config.toml
normalize_top_k = true
balance_loss = 0.00415
seq_len = 1024
Below are experts of layer 9 (counted from 0) of a mixture-of-experts language model. Rows are named router (the router's row for the expert), gate (a neuron's input weights, with its number), up (a neuron's input weights, with its number) and show model dimensions 0-191. Each number is 128 + 32 x the weight over its row's rms, rounded and kept within 0 to 255. Numbers have three digits each.
Before each expert's rows: a language model's description of what the expert responds to. This comes from a sample of Wikipedia text that the model never trained on.

# expert 3
Capitalized name openings. First capital-letter pieces of proper names, especially people and titles in lists, such as S, Le, Be, Ch in Leonardo, Sathaar, Chopra.
router:157127155142121136103070144140126118054114105139131157180133132223124087126113171112145099143153117114183107161133162086159141180146174152102042115089119169118133160069078158117115166159131168163151088117144166092080154132107095108103120099094148170117146118110097112109155073128156117150115083146158111117112117133091130119095129142123139093142098161148191095097078098161185107107175067063157149068109095115140137119082193134144203120077152113178132131148161103147064112154122095120118069129134188099075090144208177112174126134132106105097105110160168125123080123168115134140
gate5:107106125125154193180127130108129217156167115124151147153130115111171104142083174072126138096108154105141180105167126113115129147145116093149166185117137100083045100101138146107107125129110107076128118132090126111178065095105150151088138147169136071158180126127092145147161129095082102105166119205137110114130071168220145154180173125102078141136163098094134079055052089181088100132131141140096138102126123096125168136133150124172145098111164120072132140136165208126054191154143103094102156129118130125131111184121133136140109133150130134121120179095112117108152146093114181160
up5:097101119135194163053080103144114102132100127063117139147124147120137125110101101084142071117106176160118084141149140125130195043151176196132125109198132153125121062092100159122117114051106133113090126147119121100126183133186166146176137164103146164133106114088158093164119079179091160141143131136118108091104177064086147127139147153165132106156098142151136104128165131084123095133090085069085156139209101158127070158090127107149098141124100107172153152159188142123085149099127066088109121098178092151157121159167147082152109132117093105106149110111081118092092084129160160127
gate6:146196119147075139103087179099163128102152152184137111176156111169089097058106198145102125153161153115174145077130168127087113160142157172152094117115154152104079158108078126137067131114127152159155097124122109067077116109137119130147102166126159176204099135107082091105100117080173127094099099097174138125153110167088109122085119116146103059120113172092202107091180112170096127162099121087160128105106070090155144155128108137128167137083206120209143141116149111101176112144124143119133136115135119129130085132142196098138092137116128099127123107146211146130137133197162167111
up6:158129123059100169063066189108133115158150172118124164123099163158116095104152137146101136167089105128078135078139122108110065186140163121148143156189098108068148070119136070112125145139131177112116120178121079135078163112196197148103146155147134155152051098084121146164109071152127136164124150162149128127173137072072124133112142184057161071118139086107142086099139151113147124150128155117122104142118142122057139121171132104159133152100146113131143119078131140122169171177159150109188118127179090130109118171143103151154126167126154048177132063064098131134127142156112150129
gate7:152115114196129142139170127093099126120146115152179146222127149147133155106154138095138107163171132101177139135142160123201147125154150122187083124054178197128117154056125139157131148104141137178090142107103175122114100060174017128130139086132116154099137149114157103107191075225115105119097104123165145142146110128124090136074113160126151130130110156139145112135065101158139120150116126122081183125182161116100099116118203159124147046174162151181129113070164144149101144114115148150177102145127121127175139157088147130096121141147148119081165115130109081151118131136149138167
up7:128157136149145110140142106103103201100086098080136141115154114103066098129126115114124117097185158162112123153123153071166095161084144094135098144144141182112078150091112146145132154089168176134148112094135112082134130109160081110091063148151155201154154156081164144076150098161135092143151106148144112160163130165153059105072118094133139125161132116132109098115094161118111116139155098102070209126174076148081133140136186123142112106092145119221158095094144097110096154118134104239177109182150123116112170096119126110127111156183151105078180124184119088095122098116170146172
gate8:152159174095158113155095110105126088189044184183119127166114114127126110094104149149180173098175146146152083179152149185180154150121133099075122151173120139116034080124097136104106178136116119144139133137166141174139148142115146100094196119100118119145128172139128102182080139099060123152171112085070102087135053089114116171048073116127107095126105119091093147125172121186131149143112151070147174123114110151169125141139072155161120116076139123179182150112141140167149065123128123043177132105143149148113129087151133117142154131131093131137123088163155110131143133130086125159
up8:091144103153090160132178084143157176096161107109178109143096128115172079139141082098122174153131156058105166152126120177091120156102148127152106143165115155140096171136180172099122100125077128101046164189155145171200089137153116148150093129107142117100148131108162128133123144104135111104106155164092093117104086096109181103195161140089162141121123138169157086136111135087078145097090107135073090137149130122105159101103135168078140128192110163150084102099118175058157206076167088141161158094126120132086141102162039142114105145142180151097184153151094133175112129136096093140
gate9:104133155145158133154146164076108132098154093140147125165059133142135155121125107153143129112073218102114166162209148083146141174194081165077129094081121147130118119117107178091130127133158166157116121090165047091137101118126174110114145079087138191139114121092119138104151142128162092122127121175079116136132063123160123110124103171108165153125167090145128116144154070173206087113073144148145177107112144146108109120118111155086127106084104147156136104129123125137134155108160055134170110087185152119099147151145124129186143150134103128113084061042097090099049076119156101136
up9:083164077134148100144141115162082154149127163129112059139095137141167095128081160144170087196156143134130105150103146123138112113080089076136149115107082101132123095090082126149143146135116122132126109156128145119151165134156106148172108105160113108077154065103184139133166114092154102151061069114116097168149178184080170207091155178079135140130048152143145102097125132149114088087109110143169077112099106080157166098130114125117070171089122120089155100113124158095153127145143061157068115116119215132093141114145084164084153075131116099179161174111159154183104137173136089114
gate10:210073121137176125134090120159114184124060094101093139175171150169112156129114158122093103131106091119118125122125179132154112171164145104093121160138074163106191175137053141113132160171174135103149118165207134170113167138117073100176106110112119163156115118158148067140080098137130130126087126154111127100119135120145116252174191151129131129107158068174147096104092109143146072098087128055168139079130090124119137132121173108104143146158106136114165170174171137097143120092183125112184100122152137141127145138154131085140118141125085119152189098136077159110111123170143136085
up10:142062151164166159087095119115132128109125125102106174131115117159152106101081094101149130201142063145106123087109094113183146159189154131055168102151134159130102065120136125110119103117157150185148114102158109076095112083136116138125151151165164141143160067128105057104187123094100156126157162159153137101149140110083134182147143150125188142155129178178104129094065119109171085154103090131159117125095116164111168117070146131135116124127098157093141172176184176109119112154142126150202078181119137128140067204152182098149133093135113153102184129143145187154110132200162137127
gate11:146095163129116143110085153200165076096106116164117175128157136169107116069143154195147093116122176132156128109109162096172110174119148191087094162065121139149093181139112166137140132092147167154108153121141189122095117146143105096105128123103082146113109194120140134103090127053099088131115136149148118121092125228144162135180070098118096109136165120110086076102142153168149082100102122075131112076133126133143154103129236151099123092111158155155140082136127101197176126182166096106120102186115137097170035130109159115112147107138084137114153123077133110117120131132111109106
up11:116113098112117141134184106151143167168153130082084101155100150140140111133190170138156138159142174126159156079101105152179116142129103126098151121104135151119119069101161147138084105174200124090107138141174158168156114165130154173153085132134093147112120099148174099132149116150118105133040121098120095165088067209143156189022147146178137127149158110072160124091101154098154131137142136157148159115094107119115140108147152152161132131137189098102151167156127077115061125168110177167076169128116176185122076158112178111108140129143081178132078145095068127134106095079112072156
gate12:146085132185124163124121130126101115129122172204145170148151124176200101140117155082113129159132107174144141187140143110119123126073184130150096128179110152061101099094133150141071106145153123116160148144120104096106143096114061160147177172094130147118122041108100107166130093096135111068096125079103116111110199110084142115127110138083110083174148111085150187128081154142179107145158101109139112113137063097134160102101087116148099162144148081192187112160197133076112129104164158167118148146107141109061091114102092122141098127136122141214144087119139109095131081184136112082
up12:169125117139126098178169136133138181114113167131207079179165145096125165114112105156140079142114098083112132148103133096062118169075137092120119127154157080119146050068164146099176133100142065106139065155156127129091149094091081168100141077113103106109137131096134166156111108126143180158135062106111209094183113099115081200095174140159194114156146150140140120159091198141126138094131105114131084132120099115139149121045124111165158136134142201127123096099164144121141131118161051146094158146104087115120131149124164089145143159137143099132112193166119161152080149126113087142
gate13:130129118150168123093066127136194134146164141121158104216115086115072124137158168112129121105149164128120142098118137085121121106150123104120098144108086147107122129151120128192144136129143164121153096110169209146151129138115122136140131138137132102110082128151104173155138115120088153113116088174144106093125096135143047122106103109179131131153113102091153087204114156120119092197108134110189132140130097137185131087102192128208161152129175097153127133112161150179111105202121069126130223148108102139070129154105160096150163181129135135211130138147200165086082207109097124160
up13:129142173127161095092146095138055174131140112155144136156121120133139191087116147089151116181150118099109176141067106133142116175142174122144158171191163104153188137087094147104179121155130101135128140123080141091130114059125062163119143159065112255063119075152138161105091125172113122128115202148124095143130124127190124122153107086089144085132167081090139143068128086159109083104160194132074151138119083138133102129135120101093116165137117060118163093125155116140117129082105173117107135127127114129168108195132128107129072127104099135123164104123093146126123144184152107130
gate14:117151139176148152152090133136140109158122088149103108098062127185154105155162202194141163123098131127174109107092134134135135116125207129133093110112129104116131122159098136093127136170155106116166066127125136179040165167098131166126169111125085144126169172162093122141092152095130148121160071092121128123108147173105121114131114141099091114089145174090156120118123121156174130142166112070147094090088102135136141115115186101182194094140098114152162114150158114131130133119133112190168050130157210142103117066232116103109165146115151094108100094161205139087160136112073179137
up14:112118147046126143135130078098106190120086128110145138130079131099106079128109135088170138166130145030093069184088135131099149151118106058056143136147155130104143106135091084130159120087075093142121177150149141143125133105044161146197105111091163143118124174103118094091158126101113119075150173125129121101119150120057064208111084150153149146173161062089150127085083100113110119120124133222113117152102118104201105127155154161154106143084135139098147096156111136137114154114196172128137116181110083128159146116087105108105140156150116126104118117150146125131134137140197108113
gate15:162143132151172110089101146129128140128125094123123086120173180158171133134128161121195134130170206134138099161138089115159058103158146104040144150129102137151137110080112157089091170115154129133144163117123090097140105092193165081148138113114072119157138080167114098160093057207191111140053114106170149183133145177126071108093129097080175086120150103160142150128138116087114106104178087123140153084139116080153167108186106149111125119046152133194134123127132120102127146136143144169088165144110107123126106143123160130104152123170103131092051113176137140163092100075143178139
up15:147143109146072141101167153125085182125156095123148168110140145115107130116127105155124136154092063064125095079136108094130078035150106139133160129152144156151107129167168151102091054102106081082117175138092104109097142164141160063131139146144138178119115182105088209142147115128105110096157191098104116118058112145145108206126187129056125174089070147074120141135190131110091122104125126110101128132150087186175162120158105144163148122124102087118084074106172135089130148140146153181131141128133100126108126144115106117046111093077086113154121197118145116140161131111106147077

# expert 17
Surname first pieces. Opening capital letters and first word pieces of surnames and foreign proper names, such as McC, Sch, Sp, P, K.
router:160152139121145087102110047150094119104113135129119156129158126157152072089141171121146120135191172087119139175139142102146111159157114173119074132130110198117123118138106149151172154169127075157156159146189115146117110154157081136082091105085122163194158184050098140149117105108151121105100090175121156116139100160092119162146109124107099103084107135157187142131103145151162129080184122172153145111161071141130168136156188138160099125061170108112169088176150091137090151153164142147043116139115142141045139117188180131127112180168161130106107131186152132147073132178077140129
gate0:195176156173105172174195129184142154104064084142130163090131206130106051082126119103117106087121163196113114184115113108151107124132070133160126108144139129083097123117117137142129169117203142134152187179187175151170139074150111117165163089095123172106189106106116141109140181152131103126100133116057154130116151140114099110150111115118176127139191125073123145151125129143142080147126173148113140075128085086126179139086159156064108152126180114088118160143118196138046126154119142121125120110210144103081145120168159096145133127137102103145127142081103135135138137101099122118
up0:133164116146085136157126158164093135129149062146188133074175065092138121105090117128127101165132116099131175101127092102111129084179143211162140208120093120158177144128111167134128110106064105170149139145101106145061132063148055146154118135097116171150137140118103053159111095202068203159142137096087146077138140133144120149147109187099195091098124169129154151133163124079111149114104145113120108151163138055114120110108099052135121129128127127095108112119143109121143097094112139111123179116122131078120142149143134159147188164162158122113124075184073139093131188158139092147
gate1:097093153146165117080104109111119110145125154189127185093148096094120080113143170142115084086121165075129072150169141087156120127124150117134110149126096167151092107132071116124069100148137139158131114100194127100113154100181110132114103117048126124231157156164169082159164110141167137098139026130113182136140109153162168109116133078057144135084124150139128159127175156122115143121122119095132165136138140106085143110090101138100155113075194127082191158112108146113106131142201151110180145055101122157114152154150161123178081124136172144156129128101131102151054140114133135055
up1:132160100093144128148146112168174127123119110136130089137114087145098174174133135089129121128118072122140170116076178106071146125138158102151114146135115135117157147090102070133093129136105113057081114163089153109109104164061153160166181139180101117055113121063149129139098136148202116173135197159147041108090187101132099140136156156174133145219060133075143076126137127164150091123127144076124071130102156144172127183149159117121132133156051134163095159088111116154120092158103120167092086162137175134100094111136092097144161121123073086136103149123173139134179107109152128168
gate2:145136171109123109144101180069078121036151142071133171108109155106144117105115109099186157167152152112137154132137165087156104180075158219165140099087157176155102082129126159125141139152145122121128144137176166170149103147156077128105148096125154178139112057135141123094128084153139139170132113151082099139146165180101098138129143083075148125134130143129163103132185150187135102122156147180095120108141113107127090113135198097099146150120199108148183194122098136107110152120079147104084063173087127090149175102134136172108167161130127112053127137169104093110054144118169126156
up2:083117125132117146153076065163165079149164133168155162108100118189131183154123127185128120126154100115175160107119196115135144094155079085127104137157143122126086129124148094135121125158138152126099076147153137095099160111082151073166149079134129101122081127141136109171167096128107127112124124121139167186143207134134127107157142196168111127124209168123124084172114113107122106094141142149169138137107122120102176058156134116147192112135083183102075117169092120170193113120128077111121097058152122070094140122103104129118156128087089114213180107115186132127198167131111132199
gate3:118147134082154159137154123133111144149097130101078154095062132115190083099138158134118157098104163140106096125084163179166110105142131130111107149159148168071176099043127132127180102166158177102155151127130125101105169111143172123073153105200213092096127110083107111120131110104111173145153097172090085084092099185144112149132164102104115133141100099132199128086114121118108109123143104111167128147174096135111114134073190126091099088129093186124174175175166111205125143160098109090077120172133164210144156156141107126101124180183122104138135099123152113088053126106137118112
up3:150153174214120208150104166094100126138177112159111120110143148166110138150108118064069070196163145122099109099110141112046157102130151156126126126113153101159170116165136079111122111188168107163102106141146142087206063091136105152116153101097108166122138125081121080122082147129143167163136133127119156158200156158110130057136102146138178137135151196142118143174081132151117086170133149111166136148173134156182144067162103162153110161179084170083105164125135077105094122144122134149150147120125156129110145146110105121145108098084186115105108189067134120135160109125149136056
gate4:090055071153095090133133093159115109147115110174092194165102132095160093058104173080120113136124177111133140130148113092140112084074104128116110126085175150122102170120096162118160136109152110120121144164131095143128162106154135158104098180094045170124122167120071139143108154102086085091122114174100118120142147146038159160132124158133139134124131176123097098165089164093145137115121114158154141068179103181066065174142139086182115140064181111061171081164137127123080151129158087103163148107097118126121113138109172163069125168142119077100095164114122093158126116130059150119
up4:116157127061128181192135127110074088077174134079151067131121160110079144140122203189167161123168182137080140154089173100122129139125155222153122123168091161170163146160167150145166067141161160109094131192138138076140096130124102126104136127104103180127034141079124154077078132133161095149113136152120106131149150109139117106132146133183151158102130168128164101117084089076159134192157092198113132112138078112139135151137152093109108060160125118131126135114161123059061166155140117125106116160112154098102146130142122127128123116162133121135153090119198082140084173107127118124
gate5:149131182116117096098149128099178125116174161160155152102184170119056151058090103143172147170165115151119166180095109180110088152146064123082103176116105135137116108135110148113169178121129083140117092105147116111163092152142141177060103131144181136098165135084096127107051129091119142092105174179147117116177085081111167163156112059163143064088086120136098081107120139097091126140096114164173121120118058094145084115098130103181156140160116148081118109132110079130114136189137098112115122087177159131130185090142163094104134132170105154168147114161122131127094140168122150050
up5:134091099125221111132078142150121108120152131148111123203146106170121091193151127151153144172200112143155088110167151022161124102115118151140142142201144094091125134063094146126127106174137135120131095133112134155153141148140156137114107155102120138119137160079124128110167184099093136110176081115095128122111043157144142128180131090092172092103123067136145145138135109133167143123106094101125152101155085054112160132086167128127168111158098123164187136139118149091141106085174128112105119136130124148136119122144194099086173121196216123134174121096122180201079100151161113081
gate6:126145097171144185129177159127186111094142145111078163113104123101129140137179079103110089158153173121128132125186089131092110115164165155141157214127168171168135109138118099083103153131112132160180167125107176138124073124162110117149147091028077196168127091181109120093080143103156127132121169176178132128132133157137118097140109113099131137100086115109111157115153085109157109121141058162126136131160058105112089130150064095176172167052099119092095131154206164115129134157118099132097179131061078106147137115165134137117127111151124092130206082140151106105087143131133121162
up6:127137088165106156130169133121040112159166147057117059067134145117143115142130136117113100170131133119104146201105172101170149122121093112103130139150102157156155133136122211085170152177186127125156141125195178118098083162155133115136121139114138152126145165121131148084131151109093132175140123197100150078129125157111155091161157154138110115150101096146101116108132084153162079047170085182137148042141113132166154114185114141166121142128156125116178185130135121129174142104140122189100114170134074139154150129141088185138134146212111155081157138100125153144034145088129117161
gate7:161140122119149113126203137111140144173076114161065124127133122133153126146149093121066169128148137158110148144157117159129086076088163121176143131090143125046142069188154100134138105157118109103120087170105145140149171164125115130062127143107103137117067134121115069130128116158128103120147156147054087065118151112168121154134156113090055193108157124143138189137137106128155182111142091137140144094095057071123149159072205110181162121090146187091130173117156141119132138170124154157163140129148120158102158086079155117131167078180112107176093125100053151116146106174111180157
up7:137108160085180158095068060059128118127089076146116107110135186167130134102158132154104097187107104063124167167189151146079073121134148169182081109115138151054184131093064142119143126132115120151150129169112129105124095165185144116144194160137112139115190167112129135096108127171154103106157135137111155082138046188103136192107112181111077130135124131125121125155159098120148107114126079146129149150135142135137134142172129102157141086098159098151207115141114061124146150108113177169173113099118156160109154110116119181111063161156146127121072106118092118108161200152117120081
gate8:143159069113132116099153088125140112167123126152141106120076128149136109102146174144163139095129144154122113161087118189173119169157174143093145117115116122180147129116145093127114108114092119069171151117155117173101176122143124097082155107145172163192134186120114113150096133135155117078142159175143120096134078117120126117188118100147135116161166152154133123135078080087113120046074099109138172088134122121168202128136171149117191102137064154209128121160155138165131115116115000134118137103081152162162174140120146156141148138140140120123172135089190185122097183167063148104
up8:118136095085141173112103198108137163093122142099136158077154135088171086133092083106077077098111151102122138135114126097130155134181106114114187139188126021140151155099154132115083117112177155129127125112142123116082077153122168113171150106160117101061089096152142116111083125120116170165145093133094109139158140155130189141082126092138141141169129131098091148113137133111169186107117180141143139185139225096165108105128108167126102113159150170143103092068049168174133184175114155067120120163144121100146124067069146161130094099135153107123170168117103138113180172104160085125
gate9:083089119166064093153112097138142164106149142115100177114176068130121122068106062050094112141175191080080137137069143180137091104147113084086097147111094099161067118144133176096189117121122133124109114121127107115070175108142079183138155159108137134086120082112148106181134141122133138086102141224145119074153147126156107130195120120127081112064098093168150121105114125117133079159104102144090153124131126146124113182146113145105105184101113126100169149175173148193071118200168092177088128136150143142100152178126174118149102147157121159161132163168112100124135134124114119127
up9:108157098153101129105109150122104090119135102146125206136176129131089172155150142129105153136101094155125189098158178075121147158056155141111139077221158102119155107123140050167114088158129119115103087193101108164149150096149110088100126100175083065157108171115112135111094086137165141120156112137105167133098035143119071158080135115125166123156138134067100100156114051141139132147119162096145149131181119100092135106096102107096146065149142110159103098129101111122141103124152079139172135095114173109149099064176076080082088135153122215135161142136114180129129144111136114089
gate10:120112119157163117162133172093139129113124160107082174153194106108210093091103138148159114140182124097094163144166156091143132106159126140161174123102158151155096048152158147148162121102110084188181079082174126134145047151144141117101127181128079109152167200094077173144115124146130123124092145147075116069146134110106164139110147100091103110116129120079159127152139101172120137123134114146156103163161118154150070058109138141183123141134154137057170157157199147129127056098139123138092148164143109129126175141139088119102135070171187124122101172159101189069096118177120131106
up10:126137060163120158168118149138119119111098086151125062084115149117098087116158111109187126106126158148115156125121128091130151102165150114110142180105077148101157107120064124094163158047105155101170108158148145128117121160119130119159096110100101109089082110100073150104150122132177132132128140123052096069135092087170113132180119128162083131132066078137098110095208177089074117053170112131141132101139141099169132108191144069173171097096190101064165185147131130150128150126106140193059088122144162152111136140097127136147114197099097103148149136150121143108116112145175105064

# expert 9
Name-start syllables. Opening syllables of proper names, often South Asian or foreign people and places, such as Har, Am, Par, Kar, Bh in Amla, Pari, Jamaica.
router:101201142085125075080115108154118116142163123135110113134201118164152087086117162139114143141143113080109052161130168120097112121171116185166084135118101137131159145075026123112132139161141124171049137176128141118092121184062138120118109154101131155164095147110118116171113135076127169146105104192097119162170137170076175143154150085151127134136140146187155079155116118127160172081182100142099161183096133120156140167216171197169095128092154092080118112118110067122122106103110129110083120144134124113056176111185139121163113144146131125141150109157153130159100099154132133139
gate0:174164137118174119072151172077097133110113106142102090104179123140137085140136084120072192136149106074122146167053112107133125135125140156144069134108123126120145151064070153104098130150057136164089161185156139109173077192130131132126110167081186179110124113125151148077074148132097141153125099177106131103176135118129109154123177119161141095129141137132149109194139194147157119166146091113105067227160169119116161156128146192161138127109119098102114082129153159152111146167113153117108103162053105083095158096096135159147135188081105154056134130165148122155126135104105152111
up0:141089201161166136135142116158140123128106197113071147128106100058180093060094118149133158170127063122118159119101094056059072122129142097116125102106149113145114076180122130123093135152133104129119146155158101131171163112140130141066089090110135118172052137115177129073163139146109136152123134150109131100111163102113115113155154188138131190179137165094152150179130153062118147152093125145096134184149168142091154112165136111079077151170161103138114108150144106102157143150127164116136178150122102087082173156048176118137072112138173079106136166195116115105123118070121096090
gate1:117126119072154165077112167100101145146131180118127107173103128107188149079106168152133179126117097127123107162143146109144115129136078186202069176135116126169084106141080129130165097141119101096107128184131142157080112170143162110122079177083173176105113174136163172147125069149124222147119148154098123142173081066128128168097117158096104118118130132114169166113135099131103188118091176133145139107117109138161080128158149076152098104082153183106133098103070122116155092086127141107095093151127231119092155183112120177161082161128132146120196125149151149150096100154096122083
up1:145107148117096152208094114188147168069125115150116178138056093116082122138094135151118163114139133145130082145129106135128155119132129168111135107165148099062120104144122096126121150133116073187100154090138184133097143104114155107094138098146101147100119072108075101093122091120061153108123132041162080132164105144151176120100125091135096063143130119122125151098071075148156145110134098100098207131126116097165205125148164117156131195130126102121081088046133122102135130115172098157159109129091197121134130160098135088119116111172079181105116204132121176095141180138141062119
gate2:092185095176072137111119098159136129100136142118102097169156158100117108089142169082129118088169086093084126177148109142104129110158156145134163127158061141061114119155115058124135134082126113153105131140155104038099106146150137165111157125073119104145104119130099200114091088124180168122126190131162100114143166149110143101114126089192123159125109154177138076138089204158138209092166125200143118088109186156136100200139145158089106111122110073084136156147139143153152100133167191120126154168113089091085087140140148151172129143121127053132156101133151157150120118155120188112
up2:139129161124167159127121136141076102114206125119120170076117121145093119157071160072133081129070180115117111158167141119165174125111175141189130151140144108139112097125153110125131122097105089129130149151155106159135120120168153182107085092108091115145159109116185086143111173120114091106159137093065117133146127192172172091109082077200170121110154183108063120112136113162157123120052114176109107109133115069146138119062121109076136085127114155095135073071156160086114166096157113097123137174132136120102149157175151175061127122125089169154094096155095063158100090124080100188
gate3:165151158158069094109106143138140177114141114166139136093134126065112126121148092141109096146110179154168117125152109106108100160128122167125156154146124092132080144144142168144110106157094110150123120139092133145088133193123158127202169135094118126134142120153163105155146135140168154109121159099075150142115142103085197126106130101083117118197181151146146077181053174149132140152119173128112107179107123119140090109136081173121149101114133103090111168155082130094078105113184063055081203082127095124166126069147108131121106084172066112164110105185175079080122124140052202165
up3:160144082109154098056062110118118103129198133128109125147091088207138120142150075123129159061110185177121149140131135084076138092131097143157070166100145113085112119158120106109154163107186131150166178106178123140168088130171141148104169081148142127131189106083158153128147166078168169101135100109134137134135128084088135138169125136104083151134170067129128196142154139125145123058131136131056164106096131129071114143114193152110166123128113174127147113130107109129142109094181121154136135129189082130164182075142139125116106153155129139135050135207144170138140119153122086056
gate4:159138121123149089143128129153104146056115115107091120147150148168084102114169202159119180144077186175099064189134116107069074106124180168096073116178052173107169128101139157106154144085134156149103058124157115140119107142110133155135123143127120095153131098161157141121118055130118112095179089139109144138125105146124136104139119131184108086136221114168087101154145132097140094109167150143073142134135113090153136101164142127112155112094168105086061131137147136163143077043150138194112076091099140120072135078112102130128177112119084149165133142207140086101109129125161133131
up4:141116146098147151128166153142121118067100157155116125164050094116150115127142122155126111156177151115189136145186128127184162103170106119120151175153129087135135102114079103161112131167104117155129150185108236155105176103098146098133105144101103173094113117081127105180172097119132079158116168117138103120094108125205109124144159095090121146191106076081175158115151163119113088098195152115089160137124148115138148122136123091119094084137084145115186117083090102060123171207145105092097112141122145130167118084123058088130123085148139152096124086047073153145139072095142133095
gate5:131174076080146131131124107196126119162119157126101192171158157172153084150075180125127063117076172164108175115097171139136157132069091133074166133055126183129149088135105097100112167088131171149141123119089094137106121130131106106147119128136126185171123142082094128164114086101117122108101153164097110158076110127131153106121119082150092156176139168103112134096134131160133114089165138142170168129119069127120121096099103138197098151093185138158162117053111077084119087100083100114137079169152100091149126097094077104130146163160146115207145095103177129134111070209117155128
up5:131104074097158087132120166160115147131184178088149152081164180120181073177108125129140106184091164098176134150070165099132105113096061118107143141125149140154116122127123102091109100131131138106151147075158122130152137136165145147177122148147153176171103182113135078167157071090193129156078130144082141206141128146151162157100173134146162108140107155163164113103207072161210103127126151164160139151115042099162143171152072148140092135108138127198136113089141136106065177108156102118154196168119096083129155095139119107128153104110131134092159161147095110143116116165087144140
gate6:122153158077190091089184123133124118120107180128076095128135106144097146140089106102153180101206082129077119100134108141194093097126140113154095102117042107103103108124074062105104130123119112140115073151118158080133121133126081153130072150094112161115189158103146131142194108133110157116086176108073091164093112141131126080127202129139150100061154110157142127136111120179091160162103133161045125096077153122146146138164139120167147131126110159117133170155108087121129103108169125121115114104089139103108064095181139096162198139152188093114151134094134153122127119128046124194
up6:147123096151099120135119141119113113077150142076084055115153138104152092064131119087195144096107129118214133110168061090121073160171081145132085163130172144146104105152140162107148159130134068111136168115146138167123168086151121108137107120165145076141139100175201114188116130145136095147137146148148166137137101138046105138104090170111138147144142152083174114174157149202072128126186146138145113170138109143166114080070099124073098162137129170105124114092112135106132168184142200157065083103172100178133136114112088149141121081127116092137062085125145120086139167135118118095
gate7:118216094161129132116203181124093182157138134164067077167158101081155071106143123108155130140119108124149121125120193127098133114188121145128126088150131102169198104130125120088108134141095106123114132111143120125133111137159124122173155158085106189183132093151184161138104062116131206116089152072097163146108096144135093128151116120103149136171149149142126030085118140148151142139107133112100157161111143138140099098118121187050142175078108061094138148113116151147140120171163149123096138157108151131119156103201148115217166083139105140118132123144204125118204130101163143138
up7:187142149082098130123133162112066168096088140102113197076097171124119159182051135119163161167114179134175144115133172157137154045092147034107126107112097141154167129171133088088124119101163137086160120157104134134110126134101121077136188162117111120113087105072189156176119134103150081148126061106097159136136092078139131094106128134107127092118156151111114162157118128123127104121158143151111146047175038122111157087085146130102087092192110152162128099168117121105089103147126154154145088104128155160120138129109073169095177122186198125107095131130091121137091136162140108107
gate8:152165092132137134066105151134116160130151096156062121170123115075134127154098156123137159126117089140129148177087173144130091126044132058150132128158120212152144116105144107087085185151130105130145132125109087135108109149105166145125062195123139224133115133121151110176149114137146102157091119136149127118094148164097163088165116168129029196163171140107146138118154100100118103194143078123142134154101101105134158078120147162192097119123113120150126144125158072048130106078055100148136090157106101119139167148170132123145142136077132083150165114108197112135114096154170082098
up8:121096142128136062122140056093163069155123110110116084109108151112129140108136117139141081110127116145157139127093085156161099117104148174119097128130159167152058152099154122141119075153144123135091026131180127109143134148151132091093087148106146074167145096146160169115115147114053108151121114135051175096116089150146095112203161099119143148154107156106125175161104195064135076080049114105137101115126145107161125138159108052084156144083096085139164164121122153128132151170167142123124212107141116174099176098108182118150174080073156153158081137130109095147102165137115123149
gate9:127161086130134132109162164119153131146110165154142147084180157171179147101209107143080141179104117200114160144152115118144151115162122142089114111184117135137090168170157128107150107105178177188159114120130088043070172189126099175148129123166149125155137110139118084132083086179203112057122104126192171124100121064090131100192189115165079117134169122149130106161147124099162128096190158142164137137120091120097074161118136164161172206118101150158099168112089113116159142123163140130124098149133098126137117087182132121155178122158079157126134171150152132148163109136147120100
up9:128116078163084133163140098154122135097158051157106091149139111104110154125139130113105152163130033123161068105100117118150130148176085091165181119066111148112151097078161082084150137076133120102196087172150102111130095109143098182118115094092132197147085175119105096089119124143186103179065139123084073131148174181140073195094155089160098144127090051164156137122093099129082141140170118178090076092150129153181130079107118156098126075142112102141128112112099133175149084125123152121129120117105118131150102129110138156161143168077082148153123070137141163155175130141129120133
gate10:106093168091123092122140160182087169126185102132149117134181075126127156069159208220155192147156138084131092107083149121067070126083146094133176168127105110127114169106147084129162097086117107164105176201129081099129117112147141128164079143094092130126146125106078142181093166164084149120112136126074156138145144167136137187114132139122095057178122122110116090176150071116144121188096151137106180134073118128111177133158144130156177095122154111163130117128073141072089142106125122117098148107142134135116191156161106117090102093146167105144164162137159131091105119167082089110
up10:195128138133094156110205123130131166128108105145081123136065166135183143151116104127158161099139153146133108183137119076168129157151133194160135150128146124115121142136158174154186127148125122110143143084142174167123062078148139089090183082155126169142100159139075135145097103089135081110089136083153138155078111128127110107171096075127142159089094058111139187142106150062110107111194121128119136117157159125140119114176205141095117122130099166089129146162143095117094186109103107190082162149158159138106097165118162099109144194134171169117190099112094128103153112039124192145